Experts of a small language model: width 256.
Below are experts of layer 8 (counted from 0) of a mixture-of-experts language model. Rows are named router (the router's row for the expert) and show model dimensions 0-255. Each number is 128 + 32 x the weight over its row's rms, rounded and kept within 0 to 255. Numbers have three digits each.
After each expert's rows: "mostly gets" lists some tokens that are sent to it at least half of the time. This comes from a sample of Wikipedia text that the model never trained on.

# expert 16
router:162129078088117135127123173107154197140161141160159112140103132137142093107145124036136089113126117129116102103121147108092102138157090149116136091087131124143144175112161121112167188177186116086161157136196120139133093119158163096139112174192114066102121123139116107097149173078157064108107094177117167071162129136119103096122174154155181124147156090159081160144110100149101086101099154164150126126108097155176113086119089091135176132121132156125143134166172161143123171184150157120121064083148079197110176125090155140131129149128142108179150117125151123123124117123090076109129128112100102099117131068137159152065135148127105177076177117144208118198160122091095151186089162179123115151105100099181076150094086147122097097173158104165161076131145173057065126136191156
mostly gets: "ž", " Zag", " Š", " Jak", " Kr", "č"

# expert 17
router:186094126048121182106157135109140154136147097128154093100187167172100115131102088096130123054213081104119142143145094102093120167151118139103206150114126129158198110090129083087127136143133125122150119136148113165091116128155143073149147144136077136095073138140170110113175175054160083117104179141105165060165095151063083087147130148137147162137147140146119202145133139107090090112098122147151129176113079135138093094131119131144150055082100122137145152169149125050128153129143160088161124116120124128053171112135158173120156154088113098200121151139107081128114110181090110107139096095119114111079106071095164122074185158131139130106120154189131099163181085100133130142133156142088106102119117094173141123085076198144130133132097095170165089130173140102090161095109164
mostly gets: " in the", " University of", " member of the", "- Country:", "s in the", ", in the"

# expert 19
router:169088077097102180137149182096160165137165145138129099090198142126109086137132111065112114119146084139062100129101076073120125147135059106109142098103104137172144167126149082123152155121172106142147105090158099131090108105118123132154146157117096106093105131112109098098145131112154108102072131176127129111151125179081114130125144120230147156176162102125100128153081115082123095119107133126124151164130131130118148044117128126201103111097133073126194153136170162115102160190135147106138112086148075184128117051063200200143163161093145126158080114136144099076072134114153104060130134075157127109127093103105157131088129213064130159109166095140185115152161103138120142163083162135141139148081098131150119147087074128192106114104130147172125127105142143117078199151128118
mostly gets: "chel", "heng", "atem", "ñ", "ck", "askatche"

# expert 9
router:155103131109083162114129117127179164103138115113123096103143112137084067125111098092141114104187100122116114125087101070107124181141141178103157125107099110183204175098145125096151147109167114102115164069169095153120109106147159100161121158124101118113090109176157110071147165124152115059072174140107145104142123190083115082100129118161132143142141123159046136124086151108106113146107170127141149179105089152128140105082083106141169106080093125140182138183166137106101169141174185110199095050142122174086177103080153155159124232085182093153080156131181094089092136143130095111117156087097108101096115127091131134124179138120124156094145114191130104169159115083109162153136125179096126098079122057114093148138113174141107076145109082135159071109119142093106176120153145
mostly gets: "\\", " \\", "}{", "- Binomial name", "} \\", "}\\"

# expert 1
router:180076126094062126058154165078175102065144151107133124084144167160071102084129116152167103129182118067125138125049088079101087109142084208066190140107104099147170138110134170067123113120155149114110137088127105137107086118101137093138156185143142120086091133131137088113107109104149055099100147188093131118133102131106107092180122106161120152146111135141131150164110126110129123113087175193133175131076072108107089109125123116159135115168105102095118144137161148085118141139154194116139089063190084139083149098143178137164176186065177117151139083143158129111096076184114142098147125140186059151093087133109132089127129095117124131094163122167147067117157145101130159136101128152123099131062091129167094154141104144141128098142132145150133051129142160102110183130160119
mostly gets: " re", " res", " dis", " pre", " co", " Co"

# expert 4
router:131084113103122146090161147114163154051151097076170085059097145122115092065115066090141119121148119148110111124112129098132111156142127154078186136108076069149139168078143104112122197151159087065109161073130125131127074126118184106174116170138096108102090106123181099126122120079128099102102189129108137086162143177075108102152174145195142169176151110161096123182093155128118137137117138099162147135078137135123111100113135121137125123104086131091159145110136140094098174153148138115142092094185080146108186118113156183157149198068185101160143124115115090118107128105158124083144122067090109065094115070089164136129134138111090200101214091131155076161139112081060125145109167140085095116123082098124090143099095136152145126095166119140159120157154132130096179144163184
mostly gets: " calc", " molec", " acid", " human", " archae", " dam"

# expert 5
router:190087066122115159076136175131109218072118129054162123120139113132053075149146074120146071106180062129132074155135098091114131158112120165108118113120127087168190112139143103104135134131154093110082196136156079098102132106120126125115155161176090115080097086153154094125165123129160098085081161155120143112160119169109095085155148162167123158155130096156083152158110174126068112155119161141146156196121121153162117062075098122141175135117117093125150157178149132117112146114179171091114135118175115132102137125087164180135116141095188130158064145110127086070101140146092129118156168101139086104110127110084135123102223141113114132131138110141164121137153122135136160181110117117113099109159129107140104164095111166172146125177118076104194078153148232107108171130097160
mostly gets: "intendo", "- Genre", "- Release", " software", " PlayStation", "- Written by:"

# expert 23
router:097105096109138154048161167096153138102118088131140114115145084171108094046154112093094060092153139073121109134090129097107101109156137138107131168110093147171154151129129131099167111165135086120074129122165076106114100112169154180156115160166098096072076091116169085109150172086185077090097127148126127114136141165140113106113159151122185179172164101161088176131124151099100127127119161183142178149128125160183124118148111133154153091095111137055154166131125122146132156164180172114178103144163069190081167109053147146121138114089151110185081115110125109130079092152071078112143147092118083087131107092131170113068192116121140130129169065116149081184159145063118133137078164173095133161126129101144105114151100181160086085097092114141166124148164116131107168085157133
mostly gets: "| She", " | Pld | W", " | Final |", " | Event", "| Bronze", "et "

# expert 21
router:146133111131117159111124212123092123108162159109156119099105159169068105117116101106143160099122121122097102072126107120123136120141126139142168097117078080152125155108140118103134176181212109062130157127162106156116093040216169071119128150106065119122118119146093094138148203125143093106148144119113158081179098131113097122114158132138155122128142128131126179139144158116090041125120134162154152127072144134176114104115151083141177098124093082140152165104184169137113147175153164126120108118166124177111140111102135141112190119055118153127100131131145120139130055083082105074123094126085114114080109090149138155125186134147125165096121089161169092145104064134057104133109105191067161125140080104165067134121131137130083068148135096134170105177157165049077092167166145
mostly gets: "\n\n", "; A; H", "- Kingdom: Animalia", " Albums (", " JP", "- Phylum: Arthropoda"

# expert 2
router:177086117106082162060179129147161125123147098134121130128153170173120096099106110083100085093215090152090126142092063114080125189139091157069140147113113143155163155082157088091163125148153134106163179116133086176130130093120166113146155121134078111110101087168150107083167111108165102085085151133103199101203146162112085056132123160132163134117131107180088140146119153086099098132086124167146118136137082174175104120062112115119127073051073129133156162115170149055143156142182139098147133102152141175101168129125168161110132157061160129150127141170167107088141112141139063110133155133073077109100088118128185097095132138113150153098195102140146137163160115100099123135116175123110103105112099075175091179067104145149106104132117088121156064136122135121140158151157136
mostly gets: " in ", " August ", "In ", " January ", " In ", " June "

# expert 20
router:144076076095135126114163139132178162125172113119153111097153135138100098121167121117156121062193126107125110123102086085105148181162114150108121152096108079125147118068162103114169131133155128097117136093184083207114093099159188111138155111167110105118107119119157116123140130074150114069139172115136125138150127143092092146205124105129129156129144135163130160147084131127135097131133167127081158148143109144112084099119093142197168152122143096108132142134184144043095125134145134123184132078145119146107135106161126181137136154100111124159112142167131123043088103196110095101175167081142145106132121091118188093132186129157128142099150090150133108149178064113134192210083161161042139116085090078129070171106075218173092074124117132164144070157161133111131149102146189
mostly gets: " as", " under", "ed to", "ing to", "s to", " to"

# expert 15
router:125091079117118160088168137088160183098150118173150067096132106150122117124137100118077092098144113136116116089091078071091079125153104153099128115060101090144113135081139140097133173133187088120105135096141096146118081114128166106141125169153116136099090128192116102114163125102200109065089117146145166115190126195071089105116130132162155116227102089165100145115103107140128099141124168149151148163071113173116109131109102128110125035098083104099139217169148162101094170175135151063200137100163095144107195074103139143102145130130170118167160107149136115061105100177138134096143140129154094116146096113109169166096151109070142128138137111166142110181175122134113191109087168117131117136095102159125118200128113171172128093126124125152176122184153138119125142121188155
mostly gets: " military", " Army", " army", " Navy", " Squadron", " Corps"

# expert 7
router:169092123153122172092156136132168178122157105109132069104150111121045113123148119111133084116145109139068104134093085089106129145138101202120204123071083129149171124135164109090133146109152074104123178072171104141110111098136165086165127178161131124109107107149128088129158129124149124088068176135129194082144102139105119088146104154172142165177141115112112161171091148108080117166114145129128191187102103151103129097092105100146162107070116107120142145164142131091128180143188157067133072112154106179082191120106161193173117188098189104138122142094158091115077092116143112099103139104111064094122162094117183107136133146121100150081179127156168100200151126133114178160136137160089122132054105105142109183103102136170133107148128126185160111149143151075128208122115151
mostly gets: " Love", "in'", " Woman", "on't", " | \"D", " Dead"

# expert 13
router:176111074095128139116157141122148165094179105111140073120137140130123085103150106097139121061126150107126102103057089095104092160142095144128113110098132068192172130088151115085160105120150070083166175093200127101102065077128166100155157168188104083116095068178137076126133148115115094157087156143109153122166103156103076065144161148124143146145175151180069172108107089114134096102113139137155163156122078137115102082136093139171126100092105143107178159101133138092080164143135162105153094081130115177110140124098151181180144132120151106177113122134201096123091126160138127053153145133104100114114138094116141116145141133133093142097155075153162121146174100145112159110074150167111139159076106110143118186108141171155136111195037092140143069164137154045092153126164142
mostly gets: " I", " E", " O", "I", " | I", ", I"

# expert 22
router:142109130107091170122160144117151108079124147126144073102114143133109094107142094116156118111173066112043097093136094112124142164151120160094138108108111084158143129069175086116147149120150107126164149104162130122078128075159159129187116189145067119101025115162171109073150115134158087093101129134120159100124132185089077054139181174145155166185136120179067178162069141111106094137126136113180157142106103146134129117100086118139162094111056117115173186184142148123107127146116191105163039079131082174125164113106183123153142144093140127136102156206122102110122106184123125126138134132116115076135115107084125104081151112074100174087181101123119124183153120091131162116129143114087137125106124120165107200096090154130104079156148130172158106127124161087149137159188153
mostly gets: " politician", " (born", " footballer", "и", " was born"

# expert 8
router:166120135084144140112194110087204146104175110128187126120117141135112096073127069121100113072179078070068114142108116075090144146135116162112126108085051084132145120113135101098170175132152135132098124098140124162133068125128132138145104173169106107110140119148138128074130117139139135066147166165102161111154092186125114081145191116154200123178165084124107169164104146089108087096129143149165164162095100116162075143081071129157096116094133129112140150168185115090100149194161147044119075052148121160057123098116151169095179142093143092173126156188172132121088129138118104107134131107130101087122132113075125076126165181124145112091162080188159137125151090131118154131102131188081166142088114069129087147091111114158099122126141131177154074151107148106143163125118149
mostly gets: " that", " which", ", which", " they", ", who", " when"

# expert 3
router:133100080104121196099174149109121173116153110130132127104171130132103112085192082109107138074129062116120061133106076090111090164131120133114208150137112112145166172129112080110097091144155070139142150057193120118106123075163117104169137114147133150088087101208147080135134163123139112106091137120159142110167147133071100110140175145119164169117144099156127181185099189111105084124126158174123133151081094118154076119093086094109108104058102114077160150154122121134124165133190234113141107106146120151138173078114172151104144153115163115123102106117172053147120059107102132076129076089097072100152092131143151177076195118122178136108166107156134109130134101074090155141105158130109155128084113107149060154115127145123095098173085114121129105155134119123076145139135152
mostly gets: "| Party", "|  | Republican", "|  | Democratic", "|  | Labour", "| Total votes", "|  | Conservative"

# expert 6
router:164112146111086209104167141116155140110142155119144098082109111154092078101156089110154102060137073126097113115116117075122105161191134168136149144101104131188166155087179130101177118145130059119142113075135079155120142111155150074177110154144065110098057112152137088108165139128155098143051129168121161095150121196099043070155153123158145157166135135186099197122127092087100115145082119119134167162091119145139145097084117124135164122081088116099146173139151209100123167143136167069159090097131114176096171109135135151132146169092196111156103134133145110111107101158133148089139121118114105078124134131109147109107174145134138163065139110143154074160177069095094157116120112154091113096111142093120126176097097180157086058141091097128180093127151160120118186153130163
mostly gets: ") is a", "i |", ") was a", "ia |", "=", "an |"

# expert 0
router:147113087125090118100128174068186132085125144119098101098153126202100106091105112092143079107140104084120079150098106105077126135166066167109158142102062069154218117099173115102158144151191083093129154115170090134147136087131185093135104139198125128078107090143211099096162144056137079065092135168150119119137095136105118101164140184176123140168092118146114120171105115139143125138110109139138173147093082175180063101106107139160141091088088098112141138201173137093115105128147146097156132117188051196091194097103153170092173164096187095133102123091138077106091109137103112122111117126124122088071148111108133114143130140111097184116154121176129143177164108134094167173133126132109119115105125079146099176082143156167134100134135121152167117117127141102127156134101124
mostly gets: " f", " cl", " fl", " sl", ", f", " bl"

# expert 12
router:156085135110120164116164130133115108121135096111156099092146114112044106097145063140126126080173126137073117106088086078087154147148158196118159116091077144167159132118142140110165165144158091119124154067128069094092130106166133105151125160125118129124100093144145120108187132117150129073050172117088161104147097202084095092108160115128136148131125111152110159113146140099111117159092152114154185119111086203178113076078066099138167096113098098110150171131149171074132205158184137091147103103148076147068185133131152159116139137100169081141121148123188128088059105121153102134091160105062140136110092124095142142117153143128097145073152080143149109153166133127061144158132123160070133109097103092147053140092138183127079085169108081165129070134143156117082172120142154
mostly gets: " ==", "s.", "\".", "es.", " ===", "ing."

# expert 14
router:166137129134151156082202207058168164078099103143191125125126147152088064143168101122097127122125081071071091112090126086085148151143109190116122129109080119172147182124141093083139107152143128110120173124146093100108120075179152126160150144130135114100086075208140098088174115122174080094104134137088143072188141122114109068113121178160125120128174079132087185176101129093086080153152163104110163187090112179154104146077111074139160112130059103058140188134138114092118180149186150074131070100139078121136126125145154147096140161117171082177089184133157107099112091141121090080132086119134137110121123073101139136112153130090147141098141109131182096141148124131123163110104172164108111142106122116153113131128116169173112102149130118175144106149125155088095160095149155
mostly gets: " games", " Championships", " game", " film", " song", " episode"

# expert 11
router:158115124109089123108159140127137156106137158136138102101151185124082112105169078090145115107147114106053102098088130098110091159183107165097128135093084107130133127095128091127142155128136118119122161089175082159128111112161166124135086126101088079117093081118155038064116141117176116100124166195106131116139098123131119079152160159156140140145140079140111118168058138147096127127132128161200148137092101145134115126077118102153097059125104065071194130137143136119076169144159147072131093088160119157113108081137155163145168181124178112129108160172155077108086139163109128097124077120105122095117112078080131122117111170091156150130149089140156123134162126060115199158081163154065131103099128107160044132135096147152077063174133132164153112198177180115141210108120187
mostly gets: " discuss", " concern", " look", " regard", " except", " means"

# expert 18
router:195075141094133151140185120118210138064128150113142102080120155140108071075173138133151089101161097113098066145112115116077116186197093122122162110088091098139158136067124118089184148132131116096090149086150089157094066088187146072149181175137095113099123138149182114105176138107153080121137166168110156135162076159134109119158173138149141133177159173160099176164112097160095092111155127144212166150121110166137079102126133153137149100073085107093142183129161132085109150149162155096153108113194122116090131106144138124098145168124159088135085134152152118115083113136126124128126123154132115062120113094090147109118162197140114123133149115163148088138167061124082183163128115171131112099076116089169086158099118121186093073143110117165100114143118132133135188123126213
mostly gets: " several", " many", " some", " two", " three", " other"

# expert 10
router:149097116095124165121160199086182178103165163125150113097176123135113088136134068111130063125133110153100086112126113065099115140126098185109188130091103089163201132136172108103176157132115039108171105090143090205104123128148173071142121171135132128132099107147134102092133182115175122112097150167131154130132119160084081121150125136171140161180150102156090148156074122111138101108132176117160138147116085130142110094133082146192187112136108099096173162147132163134134190157141129079121096072163127133055149081126199178157158123118188095168114133176121069105126096183149101089127111091139087107094114064087154133111175129109078120119201099130129119175125092138118198139124147129085104147086099129118110174091066144147113090129129121119141058143157121106093142137126152
mostly gets: " John", " Robert", " David", " James", " Henry", " Joseph"